{"hidden_size": 384, "d_expert": 128, "d_shared_expert": 0, "balance_loss": 0.000265, "init_std_up": 0.036, "max_steps": 8555}
Below are experts of layer 4 (counted from 0) of a mixture-of-experts language model. Rows are named router (the router's row for the expert), down (a neuron's output weights, with its number) and show model dimensions 128-191. Each number is 128 + 24 x the weight over its row's rms, rounded and kept within 0 to 255.
After each expert's rows: "raises" lists some tokens whose logits its average output raises strongly, later layers aside. This comes from a sample of Wikipedia text that the model never trained on.

# expert 43
router [107  87 153 114 101 122 119 122 121 119 158 126 160  85 126 107 111 117 123 137 140 122 127 128 151 113 171 143 105 124 132 165 159 136 140 167 121 162 100 113 146 138 118  78  96 155 109 114 103 136 100 105 112 118 129 132 103  90 170 128 124 123 113 150]
down0 [157 114 116 148 101 146 134 127 150  92  76 121 125 152 133 158  93 142 100 131 112 119 121 144 158 103 107 133 134 101 137  94  77 132 156 144 170  97 175 134  88 161 134 146 116 167 112 142  99 150 136 110 108  97 113 130 149 154 138 139 144 114 108 111]
down1 [118 126 113 131 136 144 156 108 165 122 142 148 135 141 147 131 154 105 153 122 108 136  82 148 107 122 163 133 109 135 144 109 138 107 126 142 133 130 120 161 121 159 119 165 162  98 121 104 132 130 113 118 133 115 152 101 141 150  85 150 161 136 147 140]
down2 [152 129  93 159 174 134 133 126 124  88 171 171 160 120 109 131 104  94  97 107  85 135 102 127 151 142 101 167 141 118 147 128 148  99 150 124  90 139 153 161  99 167 185 119  99 107 120 150 118 109 100 108 140 155 115 116 158 138 156 139 132  98  90  83]
raises: "1", "2", "3", "ices", "ict"

# expert 11
router [112 139 130 164 111 112 153 108 113 125  91 148 133 110 117 108 123 153 135 116 128 122  74 118 138 115 138 140 101 134 120 131 128  93 119 132 125 182 106 126 126 128 179 125 151 106 103  96 128  91 118 129 110 128 147 130  95 115 144 153  93 119  97 143]
down0 [ 93 138 127 145  81 130 116 106 134  93  95  96 152 192 132  86  86 172 152 135  82  72 109 128 119 168  87  92 168 134 124 131 136 146 109 164  86 132 117 149 141 133 142 108 123 167 137  98 137 123 155 114  82 141 132 107 147 134 174 148 176 109  91 142]
down1 [159 131 128  69 105  99 140 140 163 114 110 148 143 123 147 116 137 136 137 192 148 109  96 162  95 114 186 110 111 172 140  96 149 157 129 116 110 115  89 171 146 146 137 144 111 147 122 109 164 153  71 181 138 128 147 145 185 145 155 147 164 110 130 128]
down2 [147 144 152 127 118 100 194 118 126 122 105 129 117  95 143  74  73  95 144 125 144 138 154 149 141 124 171 122 136 115 121 141 140 162 122  98 158 136 107 189 160 105 142 141 129 119  78 143 136  93 118 135  86 111 172 118 113 155 135 113 155 161 174 149]
raises: "1", "2", "3", "ices", "6", "History"

# expert 9
router [110 145 148 135 144 152 135 146 117  80 168 149 165 142 158 107 143 101 145 171 126  97 173 129 127 131 169 107 118 102 129 148 136 139 114 103 113 149 163 126 143 150 106 118 145 109 125 127 134  94 168 111 104 146 170 190  75 112 124 119 157 123  98 140]
down0 [113 154 224 141 106 136 122 119 144 143 150 136 117 141 107 135 122 119 116 113 134 181 137 108 129 152 121 121 138 104 134 120 161  93  99 140  99 174 105 153 159 111 163 135 106 126 172 102 167 104 121 135 116 109 183 122 102 148 113 131 108 164 116 156]
down1 [109 108 108 168 128 120 172  90  85 125 117 118 144 160 142 153 118 129 127 209 117 163 149 167 122 132 108  70 117 128 121 144 129 167 112 142 137 160 117 155 116 113 134 145 150 134 108 139 142 115 121 116 135 167 129 148 126 143 125  94 142 109 154 151]
down2 [136  97 180 150 128 126 124 148 107 109 118 173 111 146 140 146 123 128 150 165 107 144 110 131 136 144  72 117 133 163 114 144 114 144  91 125 160 166 138 103 132 130 133 143 138 148 127 127 127 115 118 124 121 148 118 138 111 130 120 140 131 177 175 132]
raises: "ap", "am", "at"

# expert 45
router [163 108 117 103 154 107 130 103 102 118  92 140 176 102 114 164 140 124 124 140 144 114 131 126 126 133 140 118 102 131 113 143 108 154 128 133 148 158 131 102 161 143 143  98 184  88 140 107 131 104 118 133 118 196 133 142 110 151 127  86 156 106 153 142]
down0 [138 147 124  96 123 106 157 183 103  96 138 127 141 117 136  76 140 135 124 132 164 162 111 132 137  91 133  95 121 130 134 139 104 139 123 143 117 137 159 104 110 146 105 119 120 128 142 165 110 123 104 116 138 148 155 114 114 125 131  95 141 154 126 106]
down1 [108 116 131 112 102 115 131 152  91 139 141 141 123 110 117 141 140 157 168 104  99 157 145 162 138 149 135 156 125 106 138 109 154 156 111 116 156 138  91 146 115 128 140 113 112  92  96 148 129 143 155 117 118  85 118 181 179 129  78 138 127 103  80 113]
down2 [198 146 100 100 142 137 138 120 140 113 119 111 137 114  92 141 123 145 123  81 122 158 139 152 109  79 170 113  96 119 105 152 139 137 109 147 113 151 132 106 132 136 141 154 104 155 122 108 107 151 164 120  98 128 133 144 132 119 147 143 125 143  85 113]
raises: "|", "-", "===", "According", "The", "=="

# expert 63
router [123 130 155 124 127 102 140 105  89 141  75 134 150 147  97 146 127 133 151 126 174  73  98 172  95  95 137 144 166 121  85 143 145 146 127 154  88 146 124 110 131 168 134 106 182  90 142 115 128 104 119 131  96 181 146 113 132 143 114 122 157  95 162 134]
down0 [171 141 117 123 117 131 109 135 147 138 122  70 131 159 162 119 154 148 169 116 136 150  90 114 113  96 153 148 131  86 119 133 151 136 110 131 140  85 111 115 146 130 131  86 157 133 103 137 142  99 105 121  89 183 127 122 108 124 132  90 113 134 118 172]
down1 [130  94 117 153 103  97 122 107 110 117 103  93 178 134 132 122 156  92 139 153 145 130 119 144 139 122 123 172  93  77 120 124 108 129 130  94 127 115  98 121 129 133  97 118 148  95 140 112 123 150 133 110 110 157 121 134 138 159 158 136  99 147 147 134]
down2 [128  87 137 131 132 124  95 132 101 145 121  89 146 125 120 149 151 106 150 110 142  84 138 130  92 107 102 158 127 125 129 127 101 138 113 113 138 120 159 145 125  85  97 139 153 142 114 153 145 163 134 111 113 109  89 147 143 140 110  91 129 106  93 128]
raises: "|", "|---|---|---|---|\n", " therefore", "-", " thus", "|---|---|---|---|---|\n"

# expert 52
router [134 124 108 166 132 116 138 115 146 113 133 133 130 133 121 106 111  96 154 142 125  88 145 130 128 122 147 173 140  91 127 149 158 130 161 144 117 157 127 115 140 135 146  92 157 155  97 135 110 122 138 140  77 121 176 145 138 142 136  91 132 102 134 159]
down0 [108 164  63 132  82 154 106  94 157 161 148 123 134 120 145  83 124 136 109 112 144 129 135  98 151 119 118 110 121 146 124  96 151 152 122 109 125 138 137 121 133 134  80  89  84 109 111  94  81 150 125 146 127 136  97 120 130 158  82 158 111  95 146  76]
down1 [134 133 182 181 179 112  73 112  90 106 118 139 110  92  86 128 158 152  98 144 134 135 149 150 155 125 129 157 123 101 133 152 118 140 108  68  69 158 142  79 161 104 140 159 120 125 140 132 111 133 137 114 102  95 163 106 107 171 141 114 140  77 121  84]
down2 [166 112  98 114  92  96 115 106 170 198 124 128 128 162 140  99 163  99 139 114  83 137 136 116 110 169 122 155 147 106 131 124 144  93 125 110 146 152 129 121 118 150 150 119 150  82 135 104 125 102 113 126  91  65 155 139 117 120 156 112 119 122 154 127]
raises: "ig", "ell", "ender", "row", "ing", "ut"

# expert 57
router [160 104 138 140 144 108 148 155 158 171 112 144 138 122 160 115 147 120 155 116 114  95 129 124 128 138 145 117 150 129 115 170 161 112 139 149 110 155 138 105 100 128 122 122 146 104 105 113 142 110 117  99  85 134 134 175 148  95 171 132 151 121 132 122]
down0 [150  94 132 142 135  95 164 126 152 147  87 144 116 151 150 169 140 128 115 149 139 164 140 150 136  87 125 132 150 114 145 158 117 108 137 130 147 141 149  79 153 132 124 140  84  87 101 165 183 155 114 101 132 108 164  46 116 138 124 143 103 140 148 150]
down1 [ 98 143  98 123 155  83 103 124 142 171 128 119 148 138  94 105 145  86 145 167 114 149 171 109 140 145 163 105 115 162 104 156 171 152 122 117 107 126  99  90 110 134 151  86 182 189  88 123 139 135 116 154 100 108 151 147 131 111 126 152 104 102 111 101]
down2 [156 124 131 137 159  85 148 127 170 111 122 131 116  87 151 124 116 191 125 118  91 115 170  86 104  98 125 105 117 167 131 143 139 141 132 109 138 141 122 136 162 102 150  82 166 147 132 105  75 123 130 109 132  95  80 136 145 134 171 169  84  77 138 162]
raises: " including", " and", " though", " although", " but", " while"

# expert 79
router [133 153 129 172  76 132 154 101  88 115 137  88 136 132 145 144 134 110 149 116 158 134 132 157 142 139 147 158 127 149 125 151 139 114 147 169 144 183 129  94 121 120 146 128 160 124 135  98 135 145 116 134  93 137 150 125 129  86 144 122 118 108 127 119]
down0 [ 73 128 117 102 135 107 177 119 108 113 118 100 173 143 129 142  99 125 118 107 117 143 110 119 146  88 117 133 119 164 123 131 116 130 141 112 173 132 116  87 105 118 161  90 177 145 120 124 108  91 121 136 137 110 179 104 114 127 156 150 135 125 145  98]
down1 [110 122 140 107 133 140 110 118 132 118 151 127 143  98 143 138 172  82 156 140 125 117 147 103 136 128 141 102 180 107 141 124 126 167 154 133 155  89 113 103 131  54 104 140 172 146 128 125 126  70 173 124 107  94 156 160 125 151 151 146 145 167 147 139]
down2 [188 134 168 125 137 125 135 138 128 127 115 134 138 191 182 140 104  98 152  90 177 152 137 126 129 117 170 128 116 103 104 142 113  93 114 155  87 141 131 124 121 146 125 121 121 109 139 104 119 113 110 160 136  88 122 120 153 152 144 122 168 114 107 175]
raises: ",", " (", " |", "\n", ".", ".\n"

# expert 34
router [130 107 168 129 145 156 143 152 160  98 158 122 139 104 139  98 153 135 106 139 132  76 148 128  99 137 133 118 113 117 144 121 152 146 149 158 153 163 139 126  87 160  99  97 169 112 129 106 104 121 133  97 138 143 146 176  90 136 142 132 154 111 141 122]
down0 [145 169  79 104 112 136  60 140 127 120 164 147 113 105 151 113 135 130  76 131 144 131  99 142 160 142 141  64 146 141 106 111 134 134 105 123 109 132 152 120 142 172 129 170 125 119 114  85 138 157 120 146 103 161 126 164 148  98 152 136 141 119 159 116]
down1 [160 136 119 158 110 109 124 133 146 120 110 103 130 124 113 121 151 141  99 124 104 103 113 189 154 119 118 125 130 147 143  77 176 155 127 123 151 128 136  91 119 140 111 155 115 166 122  95 117 121  98 113 147 140  53  83 133 135 123 151 139 155 134 155]
down2 [ 98  84 111 128 138 144 107 159 185 127 131 128 124 101 150  94 117 133 148  86  97 144 159 146 184  86 159 122  85  89 135 122 107 115 195 105 154 142 143 130 111 118 123 111 134 147 126 126 139 117  95 174 121 142 160 107 127 130  99 148 134 112 122 130]
raises: "ut", "ap", "ans"

# expert 53
router [ 83  81 166 121 101 123 184 125 122  96 149 130 138 133 116 129 121 139 151 110 110  99 114 105 107 134 170 104 111 134 121 126 114 106 116 123 133 159 130 124 101 173 139 119 147  87 130 140 126 142 135 104 120 159 164 157 123 134 158 139 114  91 135 153]
down0 [136 133 117 112 134 115 147 136 125 117 120 155 109  88 148 128 141 111 131  82  92 127  99 145 147 140 140 128 138 166 145 126 138 109 142 105 106 119 168 147  56 169 115 161 101 146 127 132 128 136 164 155 135  73 118 116 141 192 163 123  92 126 108 108]
down1 [ 93  81 116 131 104  80 110 135 102 134 116 123 139 136 156 159 122 129 132 109 133 142 128 117 142  90 114 127  81  89  90 167 194 125 121 114 115  91 101 140 138  93  82 153 101 133  93 134  92 161 107 100 135 114  87  87  83 146  92  91 170 121 135  97]
down2 [108 129 144 114 100 129 127 132 103 141 109 154 155 157 117 167 140 130 145 147 168 118 131 134 102 118 101 118 100 141 181 152 118 113 103 141 148  76 155  82 132 126 138 183  78 108 120 145 145 134 109 132 144 112 156 139 118 139 115 173 116 141  92 118]
raises: " academic", "0", "man", "rag"

# expert 23
router [133 151 135 148 150 131 151 124  91 116 148 138 146 126 142 118 139 107 188 178 119  96 126 122 152 184 124 111 132 119  86 164 120 149 128 136 116 143 128 125 136 131 170 113 128  77 113 125  81  77 175 104 123 139 174 183  70 114 103 153 162 138 135 113]
down0 [160 121 107 129 100 128 138 137 164 124 113 149 130 132 138 158 141 135 160 161 118  97 155  98 115 120 144 126 135  96  98  96 126 114 139 103 151 126 124 118 120 160 144 148 143 171 134 104 148 150 109 142 160 154 153 115 100 154 108 174  89  94 132 176]
down1 [136 116 105 137 130  96 106 157 143 137 150 154 104 101 129 112 144 129 123  96 153 103 116 128  79 120  97 191 169 102 156 109 118 176 109  91 125 114 102 128 153 117 140 170 121 115 110 132  93 119 129 130 149  89 135  80 127 122 140 123 161 110 136 106]
down2 [110 128 131 156 150  44 152 103 110 141 131 122 132 148 159  74 151 126 140 154 132 142 127 119 137 130  75 116 130 145 148 104 128 131 150 119 168 112 149 120  98  65 171  79  90 127 132 108  77 140 146 142 134 118 120 155 110 161 126 126 119 138 149 162]
raises: " of", ".", ",", " in", ".\n\n", " and"

# expert 17
router [131 131 140 128 108 140 176 122 110 113 118 120 116 101  95 170 138 128 184  87 132 101 132 132  56 141 121 105  90 130 134 126 115 125 126 141 190 173 118 106 144 171 173 101 171 103 106 131 116 131 120 132 120 164 131 111 123  89 116 114 142  88 162 157]
down0 [146 130  98 132  87 114 132 152 116 107 142 145 160  99 124 149 133  88 164  94 128 160 127  90 106 159 133 109 140 164 151 134 147 130 116  91 173  99 137 103 164  97 136 112 113 127 152  88  76 118 161 153 128 137  95 161 130 168 134 164 107 138  91 119]
down1 [ 98 123 167 110 130 153  89  90 121 180 130 146 129 114 141 114 155  92 111 101 150 146 132 135 122 121 121  94 131 119 138 129 126 119 170 172 142 156 178 135 131 125 123 121 139 145 185 126 129 116 134 114 147 100 149 198  98 147  92  86 123 141 113 101]
down2 [101 130 133 120 145 122  89 123 127  85 158 113 156 137 132 112 145 151 102 105 169 152 141 113 117 139 151  84 120 148  96 164 124 115  95 163 130 148 142 105 158 118 100 107 150 158 116 138 128 133 136 149 116 146 159 128 156 157 117 122 158 133 102 161]
raises: " by", " to", " in", " the", " onto", " as"